config.yaml
hidden_act: "reglu"
lr_router: 0.000761
norm: "rmsnorm"
norm_eps: 1e-05
beta1: 0.95
beta2: 0.95
max_steps: 8179
Below are experts of layer 4 (counted from 0) of a mixture-of-experts language model. Rows are named router (the router's row for the expert), gate (a neuron's input weights, with its number), up (a neuron's input weights, with its number), down (a neuron's output weights, with its number) and show model dimensions 0-95. Each number is 200 + 40 x the weight over its row's rms, rounded and kept within 0 to 999.
After each expert's rows: "raises" lists some tokens whose logits its average output raises strongly, later layers aside; "comes after" lists some tokens at least twice as common just before its tokens as in all text. This comes from a sample of Wikipedia text that the model never trained on. Tokens count by the router's weight.

# expert 15
router,277,218,324,209,246,126,114,202,143,195,222,131,219,228,226,209,162,115,151,174,181,152,169,182,176,215,189,138,238,231,290,195,230,155,275,159,135,171,194,237,238,130,194,207,213,238,173,259,171,276,253,133,189,181,203,185,267,179,232,186,215,173,202,235,241,207,171,205,240,254,246,225,171,187,240,266,209,222,237,269,194,172,132,201,191,132,233,154,267,185,230,170,210,238,251,201
gate0,194,173,194,131,188,282,190,281,132,174,179,185,216,228,239,228,153,200,142,212,191,264,252,183,253,183,237,137,236,202,227,204,229,208,142,142,196,170,120,181,197,229,156,186,214,168,174,204,126,193,122,252,184,253,121,229,168,174,269,175,159,222,241,127,214,246,155,219,195,190,210,221,199,174,219,199,209,177,193,229,223,183,210,237,200,262,221,156,253,197,172,213,211,251,172,184
up0,166,203,175,254,224,154,222,114,236,201,241,208,193,183,133,156,206,185,256,200,206,202,167,213,177,212,144,272,210,192,145,219,162,209,240,238,253,228,263,202,176,207,213,188,191,228,222,176,212,192,274,149,215,120,282,166,220,201,152,212,235,227,188,268,189,179,257,196,226,184,202,169,185,264,195,195,204,219,224,199,147,207,168,140,187,167,188,209,180,212,255,193,172,131,175,210
down0,153,274,202,197,122,197,214,147,123,254,112,186,201,208,233,235,269,199,188,153,174,189,138,220,228,181,184,202,178,199,212,169,210,220,148,150,172,217,208,216,228,255,200,208,249,260,161,188,276,196,196,195,208,136,199,181,220,142,220,176,198,190,214,166,188,250,238,201,201,204,212,209,240,253,219,196,201,205,211,205,221,189,164,259,96,91,185,190,188,198,163,182,201,224,187,271
gate1,279,195,166,255,269,252,223,192,200,125,174,174,178,193,227,172,180,201,272,196,197,206,224,112,250,257,195,215,152,196,162,176,236,210,192,248,194,232,167,267,171,218,124,145,159,204,226,178,228,178,242,147,255,174,267,199,208,181,221,168,195,149,188,249,206,232,246,237,183,203,224,251,295,209,128,253,178,174,173,220,181,210,283,134,228,186,255,196,191,202,261,199,302,113,142,137
up1,236,222,129,205,189,201,191,157,205,195,192,224,159,243,198,258,187,247,227,211,157,149,189,98,204,265,184,195,199,178,147,191,156,183,157,239,207,229,144,227,174,225,172,197,215,163,235,184,217,141,192,153,237,118,277,251,253,122,249,198,257,176,153,226,240,260,241,223,278,153,201,245,198,211,159,143,178,261,162,173,256,162,283,169,207,212,209,214,197,170,258,198,235,193,185,205
down1,203,259,218,199,142,227,181,194,204,184,283,210,198,199,207,130,125,172,173,179,128,220,220,206,263,231,184,192,177,228,266,166,234,242,229,222,187,173,207,193,238,281,236,201,178,261,150,172,235,171,293,190,275,184,175,153,187,234,318,235,202,171,201,234,270,215,169,191,202,236,193,202,231,203,243,150,195,182,213,202,224,207,218,191,279,153,220,162,220,184,312,76,219,174,168,208
raises: " ", "4", "3", "2", "4 "
comes after: " ", ") ", "0 ", "1 ", "2 ", "3 "

# expert 20
router,166,216,244,238,229,215,206,149,177,213,111,188,227,176,155,193,211,215,265,238,244,223,228,195,201,99,225,215,249,136,199,134,238,194,210,203,235,200,172,177,206,249,236,209,209,211,196,235,231,191,237,193,237,105,210,175,213,282,123,212,170,150,179,124,242,262,242,241,163,200,196,203,154,266,188,182,148,160,203,153,183,143,149,156,132,133,267,189,163,292,157,160,231,176,234,218
gate3,183,277,287,249,196,200,180,117,235,301,219,283,213,246,156,220,204,242,221,188,163,242,236,136,227,148,204,231,224,184,174,198,165,174,126,182,163,126,224,218,172,135,246,224,205,140,202,195,140,208,214,203,210,114,289,234,135,138,222,197,208,170,247,200,150,208,219,217,229,192,217,248,218,145,190,269,232,185,207,201,213,157,239,168,187,230,206,165,214,243,179,219,184,150,171,250
up3,236,213,292,257,253,171,181,167,222,229,205,231,226,233,217,161,230,163,206,136,165,182,284,136,171,184,235,233,227,128,184,221,190,168,155,162,195,230,302,149,278,176,244,197,247,130,237,193,168,213,211,192,229,125,250,210,238,154,140,160,185,189,244,178,170,262,218,171,161,203,202,191,236,143,220,216,218,187,213,200,236,132,237,229,198,228,137,134,211,229,183,209,247,166,163,195
down3,233,183,223,192,184,266,194,289,143,276,263,195,218,239,192,285,142,265,195,93,193,245,233,204,203,303,206,193,157,238,213,153,149,287,202,182,147,210,247,209,211,216,204,182,207,157,193,203,274,166,209,197,128,163,211,149,224,199,123,217,174,125,229,232,285,271,205,151,226,179,209,167,190,178,187,166,211,235,251,177,132,202,235,257,166,275,151,196,183,201,264,262,220,174,155,186
gate4,208,135,271,138,140,207,254,172,202,242,140,177,170,193,166,170,152,197,268,151,192,174,161,208,178,233,208,209,168,210,159,205,301,249,202,157,193,226,173,184,168,186,230,204,164,192,124,158,255,221,181,205,242,163,179,220,147,299,201,200,170,209,202,226,192,217,131,151,243,66,214,177,219,213,202,189,257,215,162,168,129,240,225,227,274,215,146,225,147,156,239,258,197,232,183,191
up4,211,112,256,149,130,210,206,219,179,250,225,212,155,187,198,175,149,190,261,141,207,183,124,221,166,232,205,234,165,216,142,221,302,288,211,247,262,291,209,166,210,153,214,197,104,242,125,176,229,203,276,188,258,140,157,215,173,320,159,187,195,181,202,201,196,227,162,178,235,121,165,166,247,205,167,180,198,217,167,166,160,206,216,171,216,185,147,255,206,129,257,264,171,238,153,175
down4,292,233,252,203,94,243,227,122,169,214,231,234,187,226,171,134,174,184,196,258,289,210,195,215,198,231,199,190,167,277,121,219,222,224,238,175,191,144,174,194,209,207,175,208,133,163,205,184,199,257,160,138,225,220,200,198,237,126,127,312,175,225,284,227,239,213,153,188,280,195,256,106,198,219,127,208,266,159,218,202,205,190,249,213,234,184,188,164,141,171,264,168,188,214,143,200
raises: "and ", "(", "in ", "for ", "to ", "by "
comes after: "was ", "the ", "and ", "- ", "a ", "The "

# expert 23
router,182,251,139,138,275,161,269,229,192,252,275,248,278,232,230,203,208,225,175,162,242,146,180,255,164,192,181,212,230,220,259,174,188,210,139,132,238,126,176,150,175,215,224,177,183,252,273,224,178,242,199,159,233,208,205,193,197,200,156,245,224,180,180,270,177,168,216,222,195,207,252,228,193,252,238,125,181,147,238,182,144,136,181,252,190,171,225,263,153,205,186,155,267,191,109,157
gate3,227,188,225,186,230,121,176,201,214,194,233,174,190,241,165,192,226,236,207,182,186,175,253,189,160,261,210,176,229,215,160,203,214,156,234,264,256,235,234,206,196,203,120,236,241,256,247,217,158,237,198,260,192,266,188,197,258,215,224,173,214,207,183,236,170,209,144,218,101,176,251,186,157,246,220,158,252,199,184,212,275,213,179,224,250,234,233,120,179,258,240,240,131,280,226,207
up3,211,136,249,237,235,64,190,214,173,218,238,223,219,201,222,148,236,220,254,214,182,158,212,217,217,263,164,216,142,227,176,188,157,177,220,271,224,195,214,259,190,188,94,228,239,266,266,166,148,228,222,250,185,227,167,179,211,224,240,160,260,224,180,182,201,211,164,191,150,183,239,189,139,249,196,182,242,207,201,189,219,200,176,153,187,187,239,148,202,220,227,272,145,219,237,182
down3,205,218,110,242,233,280,207,201,177,249,214,306,190,182,238,217,104,241,205,148,205,88,305,260,200,185,231,213,201,169,174,167,163,197,211,202,177,181,223,235,213,190,256,208,188,214,215,264,203,204,167,184,209,244,219,154,187,225,125,248,246,176,191,213,234,165,170,193,223,210,179,206,167,125,223,101,192,165,197,241,163,140,161,222,173,283,158,249,151,271,214,226,172,222,220,232
gate4,240,226,171,210,245,163,222,247,247,173,243,126,193,248,184,178,153,208,251,152,176,196,242,182,226,184,67,230,203,204,203,262,155,162,202,181,135,168,155,218,221,199,179,229,260,164,247,212,221,207,155,190,184,181,212,145,168,181,254,178,241,189,222,155,254,272,171,269,156,224,164,286,215,236,225,209,182,210,161,276,250,155,244,170,207,137,162,181,126,174,235,190,216,189,189,279
up4,206,229,187,188,154,192,180,167,171,234,175,283,178,169,222,213,221,206,151,248,210,268,130,242,157,200,282,161,200,213,224,164,321,265,208,179,233,280,214,158,139,211,271,174,155,206,176,168,232,190,241,215,240,212,194,273,178,276,188,219,179,202,191,256,133,129,208,170,211,183,199,122,200,169,171,206,258,177,230,126,133,223,166,253,218,253,199,200,229,240,185,244,170,221,195,135
down4,223,229,172,224,215,297,191,207,226,273,242,224,108,194,206,272,216,192,204,206,226,220,133,275,271,233,159,251,197,181,173,237,215,126,202,217,198,170,179,224,196,260,148,165,159,197,224,254,190,268,176,171,201,224,232,140,258,221,137,93,179,180,224,96,143,156,178,206,130,124,143,180,164,173,247,226,236,184,219,111,149,177,202,225,183,219,164,225,156,151,233,227,207,224,176,213
raises: "stage ", "era ", "er"
comes after: "2", "1", "3", "4", "5", "6"

# expert 18
router,179,232,273,210,277,215,236,177,145,166,151,225,190,184,136,153,216,218,240,286,236,179,214,289,177,210,191,187,275,145,232,311,256,117,185,221,184,181,226,160,224,191,187,222,160,198,164,228,258,188,121,240,192,142,251,215,181,198,280,263,189,217,154,243,171,172,245,145,216,267,212,220,202,207,115,198,288,185,262,168,187,156,251,174,235,256,191,209,162,165,189,202,213,171,261,217
gate3,154,225,246,172,153,147,196,184,272,173,176,166,187,197,161,270,285,176,298,92,229,171,282,139,253,238,210,196,180,161,179,163,220,193,184,222,224,203,199,240,210,312,234,180,187,106,208,228,187,234,274,264,213,176,133,224,160,233,149,145,269,245,174,259,196,105,199,234,193,244,231,163,210,157,190,132,214,196,226,166,196,207,153,214,99,185,231,180,164,235,225,194,237,187,196,218
up3,203,227,162,136,179,263,184,161,171,157,218,191,228,194,183,213,136,202,177,207,227,219,176,210,164,130,207,226,179,234,264,207,182,213,190,144,222,239,154,149,158,144,186,190,217,238,237,184,270,211,166,218,187,262,258,188,193,180,165,243,249,200,207,215,192,228,270,108,95,209,178,219,174,262,88,219,232,209,216,222,213,153,148,139,240,196,125,200,147,179,217,197,113,174,176,142
down3,223,256,271,204,160,273,158,213,248,139,144,178,216,268,181,191,133,236,233,223,165,203,205,297,148,194,117,198,190,159,186,191,208,206,147,189,236,239,200,146,242,175,201,238,225,158,131,233,125,202,198,160,158,167,96,262,195,174,216,181,208,256,230,210,133,256,262,293,159,211,165,153,198,219,234,158,125,193,166,188,143,195,193,172,163,169,231,249,159,145,217,204,190,176,213,196
gate4,200,180,217,158,218,224,177,222,269,247,150,233,195,284,208,188,124,146,144,240,207,173,182,216,167,196,218,194,136,133,220,229,238,278,277,172,212,139,205,214,115,208,173,230,180,118,247,225,227,185,220,251,145,196,127,175,187,118,237,211,226,216,215,201,162,194,210,238,277,170,141,171,113,213,197,260,202,203,198,162,202,157,187,190,288,143,199,258,247,216,184,237,265,227,239,269
up4,201,231,172,229,224,219,208,220,190,147,240,246,194,177,226,180,300,275,133,172,212,212,183,188,259,260,205,245,199,193,155,219,214,128,123,258,178,174,209,186,154,176,253,170,294,277,158,177,145,182,144,218,177,178,232,201,217,160,126,235,201,239,241,216,193,168,181,187,153,204,187,154,167,236,189,209,217,197,152,97,191,238,255,228,196,217,257,130,123,178,209,195,184,177,186,204
down4,156,226,217,170,210,182,237,211,127,142,182,183,199,189,303,150,172,211,236,271,226,180,226,195,211,225,239,158,198,147,234,190,183,148,266,230,253,217,159,200,181,197,187,164,176,237,239,235,203,209,213,220,169,203,197,220,240,227,196,138,187,192,185,234,201,137,183,250,273,202,185,153,193,193,170,212,210,243,162,272,181,195,227,233,231,180,207,173,216,309,164,251,255,200,149,183
raises: "in ", "and ", "at ", "as ", "from ", "to "
comes after: "was ", "a ", "the ", "his ", "first ", "were "

# expert 1
router,223,109,218,167,160,283,278,235,156,222,213,234,229,178,184,148,255,171,124,114,156,232,141,186,187,179,295,191,220,167,235,206,252,222,223,231,179,226,155,208,181,202,184,275,267,150,259,195,174,174,259,159,244,187,208,235,150,267,215,300,271,167,201,186,231,212,253,163,248,159,259,232,197,253,255,186,223,142,226,232,167,249,153,212,121,188,157,213,136,203,239,179,201,223,231,194
gate25,121,208,250,213,151,159,234,170,231,170,206,241,132,213,149,150,187,188,183,256,166,217,256,171,238,191,258,298,243,228,259,242,278,212,241,229,105,190,198,179,122,248,249,289,217,172,169,261,251,230,249,223,187,201,164,225,170,224,161,201,150,203,182,189,146,233,198,195,230,192,126,158,118,192,234,221,192,164,199,175,224,211,167,194,172,193,202,139,272,174,213,184,215,169,170,235
up25,230,158,176,224,215,167,178,273,149,191,127,156,227,168,244,188,219,259,203,208,220,142,111,225,132,241,203,207,154,183,81,143,148,242,245,215,283,241,167,196,271,249,144,147,257,244,205,192,147,196,173,248,218,193,124,238,168,184,218,191,290,196,182,199,191,183,167,148,165,244,159,229,225,191,237,202,220,205,229,168,221,250,263,234,283,200,130,171,172,210,266,225,225,192,192,183
down25,279,278,240,220,257,165,183,220,167,218,198,117,264,190,181,279,122,223,209,244,127,132,240,137,178,136,163,181,154,181,143,242,147,170,195,234,192,213,233,199,219,237,192,221,188,144,136,205,199,187,152,224,225,235,217,209,262,209,227,212,262,206,168,201,157,214,140,175,177,161,185,196,160,191,213,188,214,156,239,195,257,217,158,185,261,233,197,168,197,242,184,169,228,226,175,230
gate26,210,205,154,179,278,182,199,235,135,190,212,185,227,172,136,207,178,257,185,203,226,220,208,226,328,256,224,157,167,91,222,168,132,262,235,225,161,287,225,276,225,231,220,245,203,158,249,183,239,225,151,198,204,188,173,195,180,198,189,149,154,224,176,204,154,201,193,212,187,277,196,251,177,287,215,164,208,226,243,132,141,240,229,222,198,227,285,96,181,201,187,199,214,127,229,202
up26,222,191,196,262,221,175,205,196,251,261,158,252,228,194,188,155,189,211,265,189,214,203,184,154,195,246,171,177,233,124,218,179,188,100,208,179,177,122,110,206,207,316,236,208,219,191,164,215,233,197,108,200,200,180,187,115,205,245,229,127,150,215,215,258,221,181,274,201,146,206,203,231,215,159,194,177,243,186,208,256,257,174,179,221,202,155,165,265,189,281,182,185,267,188,172,207
down26,202,276,182,173,207,170,272,219,212,267,206,223,182,221,202,184,212,145,178,246,215,180,181,186,159,155,156,254,249,197,124,203,204,159,175,231,147,175,217,226,210,191,179,228,136,149,171,156,219,136,258,225,191,225,155,228,183,229,226,156,179,180,223,167,173,242,299,185,183,243,186,205,178,187,135,139,166,242,180,326,264,179,226,227,191,210,223,249,186,170,158,273,159,217,237,194
raises: "-", "—", ", ", "–", "- ", "– "
comes after: "(", "201", "200", "199", "198", "202"

# expert 5
router,197,220,158,146,310,212,244,264,183,238,192,233,205,240,183,190,182,189,164,217,175,184,213,247,185,195,159,175,225,260,130,208,210,209,205,121,103,171,163,157,217,166,249,180,183,228,174,192,261,221,269,124,223,227,212,221,197,269,177,169,147,296,245,214,176,154,225,149,237,224,223,184,152,150,131,188,217,196,224,213,159,148,189,239,158,208,160,188,222,201,194,119,182,212,129,199
gate3,241,146,214,207,237,204,171,191,164,197,187,194,188,167,160,224,256,220,127,190,260,178,178,169,220,202,182,158,190,140,216,301,199,212,161,236,229,108,201,205,171,181,183,197,226,158,236,305,185,193,220,203,162,177,220,258,94,125,220,263,195,152,190,215,182,218,239,173,217,179,255,159,219,180,248,267,257,209,251,279,183,213,255,195,158,248,248,174,196,217,261,242,157,236,164,291
up3,187,182,250,163,273,187,196,186,164,192,213,219,184,285,140,163,143,223,174,241,192,118,195,105,194,215,166,113,186,217,239,200,197,144,169,211,220,198,187,255,235,140,237,260,195,171,249,236,224,238,186,182,157,234,196,236,196,139,235,252,195,259,188,173,287,153,230,204,153,220,188,186,202,172,210,167,165,231,209,248,245,201,172,234,267,185,230,233,211,211,216,257,185,202,141,279
down3,222,262,226,245,271,251,216,156,163,151,206,259,179,219,123,183,220,211,114,231,198,221,181,148,189,92,198,178,130,138,190,244,158,155,147,181,165,210,195,215,173,225,211,231,228,224,313,233,160,166,234,269,141,186,172,288,253,187,204,176,196,211,240,122,247,205,143,100,190,185,202,167,162,126,185,203,225,198,124,250,243,243,189,190,253,113,205,215,176,207,173,195,137,202,213,206
gate4,192,215,241,240,252,197,180,256,175,225,210,130,235,217,171,187,220,129,255,216,201,278,206,209,216,214,165,176,231,191,168,250,122,204,187,193,246,238,297,230,205,282,176,173,180,210,164,211,247,182,202,185,172,220,194,170,188,148,184,249,211,231,170,211,138,168,263,205,175,197,225,296,231,274,193,176,207,258,176,262,174,296,217,118,191,167,192,120,248,208,138,172,222,126,211,260
up4,191,158,172,171,135,209,164,130,226,156,183,258,167,219,223,186,212,250,179,195,200,131,181,227,180,233,267,195,184,199,218,174,241,171,235,206,129,166,123,182,206,71,185,211,234,194,231,213,161,213,181,180,245,213,207,247,204,187,203,121,209,206,215,204,244,239,135,198,238,200,181,134,185,149,191,217,180,182,257,144,200,156,155,286,235,260,214,266,131,232,203,246,198,275,220,150
down4,165,151,179,192,171,180,138,216,162,124,149,226,185,258,181,246,222,217,154,182,169,205,191,189,208,117,292,219,206,177,188,190,232,216,200,157,146,121,252,183,205,181,213,277,233,338,229,172,142,225,206,229,210,163,204,242,151,132,253,184,122,232,175,200,167,184,154,234,226,202,146,192,130,158,265,146,279,257,254,128,119,188,184,197,229,281,215,212,225,215,174,118,175,207,220,224
raises: "was ", "is ", "the ", "has ", "also ", "a "
comes after: ", ", "well ", ") ", "\" ", "he ", "more "

# expert 3
router,219,93,183,144,137,190,147,173,236,144,264,183,210,146,142,239,174,207,134,151,253,155,165,149,229,231,174,212,279,211,192,142,207,139,176,160,171,189,170,164,181,219,219,254,162,202,232,180,209,251,270,166,142,248,206,209,225,216,155,184,160,140,134,236,138,158,235,214,228,179,205,240,145,245,234,178,172,208,145,235,133,176,246,192,221,178,250,263,243,156,172,198,243,202,149,166
gate25,181,260,208,263,242,237,256,214,193,148,291,220,167,189,246,173,248,256,167,160,207,239,204,258,202,190,240,188,166,244,226,174,211,183,155,137,264,175,129,165,212,174,127,159,158,174,248,184,215,152,189,247,209,137,137,155,207,180,193,264,171,183,179,189,159,198,245,186,242,221,180,238,241,96,239,244,221,197,155,186,73,231,173,207,198,221,126,220,215,214,206,141,184,186,211,292
up25,143,242,253,209,162,209,258,160,268,196,175,278,251,218,180,112,220,239,210,208,186,186,215,203,184,251,224,237,132,175,224,259,194,205,200,218,166,221,158,217,216,223,189,200,204,240,267,211,175,150,199,239,139,139,218,253,270,273,188,179,219,207,199,198,277,226,200,230,267,212,172,229,124,226,180,198,288,207,213,183,230,172,212,182,214,137,221,224,160,189,158,146,290,183,126,195
down25,134,187,173,216,254,209,175,307,211,185,184,154,176,235,163,188,145,182,231,217,148,190,200,214,252,158,196,185,140,171,218,200,278,182,199,232,139,154,235,206,256,177,180,159,209,182,213,175,136,249,295,222,278,261,119,200,206,245,155,179,170,228,250,243,259,218,156,264,119,204,169,186,201,241,254,151,224,219,160,179,229,170,166,206,184,193,187,232,269,222,165,208,166,162,227,232
gate26,235,208,203,271,167,252,202,272,208,175,217,166,290,277,261,217,165,228,207,207,173,288,180,180,259,216,183,168,248,260,184,160,247,214,250,158,175,235,199,254,130,216,208,261,233,230,227,211,234,177,194,216,246,193,165,240,217,201,225,161,227,188,210,215,249,283,189,300,130,150,182,216,179,206,216,205,227,197,165,153,197,200,204,235,184,250,231,212,261,262,149,161,185,136,250,211
up26,233,221,249,318,169,219,265,208,219,201,194,213,245,185,189,232,154,219,179,126,227,222,123,145,240,201,154,230,224,229,143,194,210,221,196,185,141,216,200,256,155,200,196,223,193,234,208,179,237,171,204,225,209,211,180,231,182,170,231,191,217,185,201,169,231,293,217,245,89,235,144,190,141,204,207,243,258,227,144,132,191,201,209,239,200,298,201,227,263,252,120,180,176,190,245,232
down26,223,206,201,174,170,188,143,171,159,238,211,199,151,219,175,126,248,162,172,134,201,140,203,109,158,176,215,152,184,231,216,228,179,240,246,298,154,138,179,186,157,163,229,161,123,185,205,198,263,248,202,223,203,218,220,254,176,179,201,223,205,225,240,133,122,205,271,159,229,231,288,217,256,247,168,228,231,179,207,271,240,119,288,127,181,241,159,220,182,167,235,178,252,187,289,244
raises: "s ", "\n", "\n\n", "s", "\n ", "d"
comes after: "\n\n", "also", "Women", "). ", "People", "Men"

# expert 8
router,194,114,164,200,146,141,202,155,206,244,192,241,215,164,219,260,206,252,236,173,182,185,237,165,253,171,204,245,184,174,278,220,112,237,234,202,220,205,199,161,209,181,211,171,170,117,162,126,223,214,232,219,126,179,221,168,169,179,260,159,146,201,224,208,206,192,237,207,246,216,138,151,194,138,267,252,152,175,113,194,181,241,157,245,204,168,166,196,190,247,125,174,212,208,250,150
gate3,192,249,244,233,198,160,165,277,177,197,222,244,280,201,190,125,280,243,232,137,144,289,225,181,196,162,231,104,192,146,215,218,215,215,176,142,150,161,205,207,254,226,193,244,227,136,310,242,166,211,223,184,195,196,184,221,181,191,169,151,273,219,194,269,252,174,224,203,261,245,146,133,184,229,182,199,212,176,271,212,210,145,196,170,244,202,214,191,197,231,195,170,164,180,185,180
up3,188,251,235,221,151,123,188,256,175,219,221,254,284,222,170,126,287,249,257,143,151,309,218,194,183,161,218,137,185,135,175,226,227,192,140,155,160,184,197,184,259,199,196,221,200,171,309,224,157,210,213,191,178,203,224,220,159,208,157,158,252,231,165,272,260,167,204,202,217,251,172,152,149,212,192,207,190,154,289,263,178,149,189,188,197,205,217,175,195,223,181,165,172,151,155,152
down3,208,234,310,221,237,254,144,283,157,158,221,137,246,201,229,239,132,255,162,235,130,172,211,181,187,232,266,188,222,180,161,211,265,204,179,222,164,162,178,149,224,204,222,188,220,182,259,193,241,268,216,149,151,197,260,248,202,201,209,158,235,195,183,259,253,190,131,264,203,250,189,206,143,174,235,254,210,234,294,194,209,194,203,262,201,224,234,231,173,254,155,200,241,159,220,191
gate4,205,221,256,187,255,291,231,237,162,181,203,182,69,188,197,188,209,220,188,198,161,115,196,221,192,205,243,161,209,241,219,166,237,146,142,218,258,244,135,231,194,218,200,258,142,182,168,226,217,220,211,190,216,148,245,160,191,212,219,230,192,189,167,172,187,170,232,148,198,231,246,275,203,196,247,237,203,158,203,168,202,228,165,216,171,184,142,223,145,169,124,195,223,134,226,226
up4,236,172,206,220,135,170,143,122,212,259,175,162,263,250,182,192,206,165,145,164,186,281,144,199,215,193,213,259,165,168,160,194,201,242,208,172,118,254,265,175,220,137,227,164,176,148,202,214,270,201,202,186,221,121,191,186,274,242,215,141,228,244,209,211,216,225,163,196,274,153,164,223,209,176,237,211,260,208,226,237,186,183,273,216,227,236,233,189,224,205,213,252,181,246,230,158
down4,136,220,236,220,166,189,221,209,224,206,164,174,204,177,208,190,251,186,174,236,131,172,183,216,173,133,187,212,196,255,141,156,208,145,185,135,237,167,196,266,162,161,224,283,199,127,245,259,115,229,184,229,167,197,153,172,246,134,221,165,297,170,148,185,192,216,151,177,215,212,140,199,160,254,241,214,143,197,136,239,170,185,215,230,209,216,215,180,258,180,240,230,252,301,207,204
raises: "In ", "The ", "This ", "It ", "However", "After "
comes after: ".", "|", "==", "===", "=", ")"

# expert 13
router,243,142,213,175,169,258,230,166,176,248,259,197,249,115,188,130,243,200,220,227,214,172,208,287,201,198,162,176,254,126,164,215,207,155,140,190,247,184,275,276,255,152,160,249,219,219,220,201,239,214,232,161,238,215,180,173,172,274,231,232,280,155,139,226,165,194,198,211,221,155,225,175,234,227,202,151,154,266,224,213,137,161,211,178,184,164,192,209,134,247,183,179,257,260,265,229
gate3,231,170,97,186,210,202,200,258,203,204,170,188,251,215,158,161,155,147,149,154,199,203,224,222,247,209,178,179,159,225,138,213,243,161,175,232,259,195,212,161,192,197,273,223,218,245,190,202,180,247,225,246,147,206,279,180,184,196,153,197,156,173,256,162,244,144,229,136,218,254,239,260,180,168,209,195,213,284,148,220,191,210,199,214,233,202,233,194,264,202,199,233,179,218,214,237
up3,229,197,149,158,240,213,231,279,213,226,176,236,267,212,99,224,164,129,188,228,220,211,212,220,218,196,191,173,263,237,171,203,241,158,321,209,202,114,225,248,233,179,150,202,235,181,220,125,139,198,197,204,169,216,235,170,194,153,171,233,221,226,211,185,238,171,229,237,207,161,222,285,181,162,224,168,229,193,226,211,150,166,195,239,179,162,173,188,184,207,127,184,202,178,274,302
down3,205,235,215,243,194,192,243,198,149,196,161,139,211,285,234,223,194,137,159,375,204,231,123,240,213,191,117,179,179,157,187,225,265,174,228,204,212,202,170,193,282,120,204,197,151,190,167,146,213,249,195,245,187,211,169,222,256,145,160,144,189,123,235,183,233,213,205,196,143,171,160,168,269,249,184,161,234,210,221,252,223,237,208,204,262,201,137,177,206,196,173,201,193,243,145,205
gate4,171,79,191,156,155,183,236,189,202,184,229,231,209,212,182,149,210,223,243,196,238,160,266,180,182,160,135,219,183,184,180,176,136,232,255,235,162,213,232,293,161,183,213,206,199,195,186,223,184,184,206,265,173,170,113,264,266,231,171,259,132,230,260,228,140,212,247,265,172,244,269,203,150,276,261,233,185,147,220,177,187,258,282,196,235,131,178,194,130,198,206,204,209,201,224,141
up4,293,301,206,186,203,228,195,228,173,226,170,224,154,200,186,211,210,210,233,185,195,218,226,172,197,235,219,211,194,128,171,181,192,206,120,215,222,267,149,204,131,202,158,264,218,221,251,186,220,261,222,130,219,129,183,200,180,227,159,223,193,185,224,185,275,178,153,165,122,206,196,234,277,213,176,275,219,170,166,248,209,175,234,206,192,220,169,213,229,201,163,263,191,281,190,149
down4,229,187,232,168,308,127,233,268,178,286,215,214,229,208,210,230,185,163,270,234,204,192,203,171,205,159,180,219,192,223,164,174,165,196,172,236,192,206,210,255,203,151,242,169,171,184,264,209,256,253,216,178,141,184,215,188,251,227,228,200,192,211,282,134,231,280,222,210,158,202,157,284,147,248,150,251,195,224,205,162,272,239,283,171,200,183,269,232,202,256,123,196,182,249,154,153
raises: ". ", "(", "- ", "–", "-", "/"
comes after: "| ", ".", "on ", "On ", ": ", ","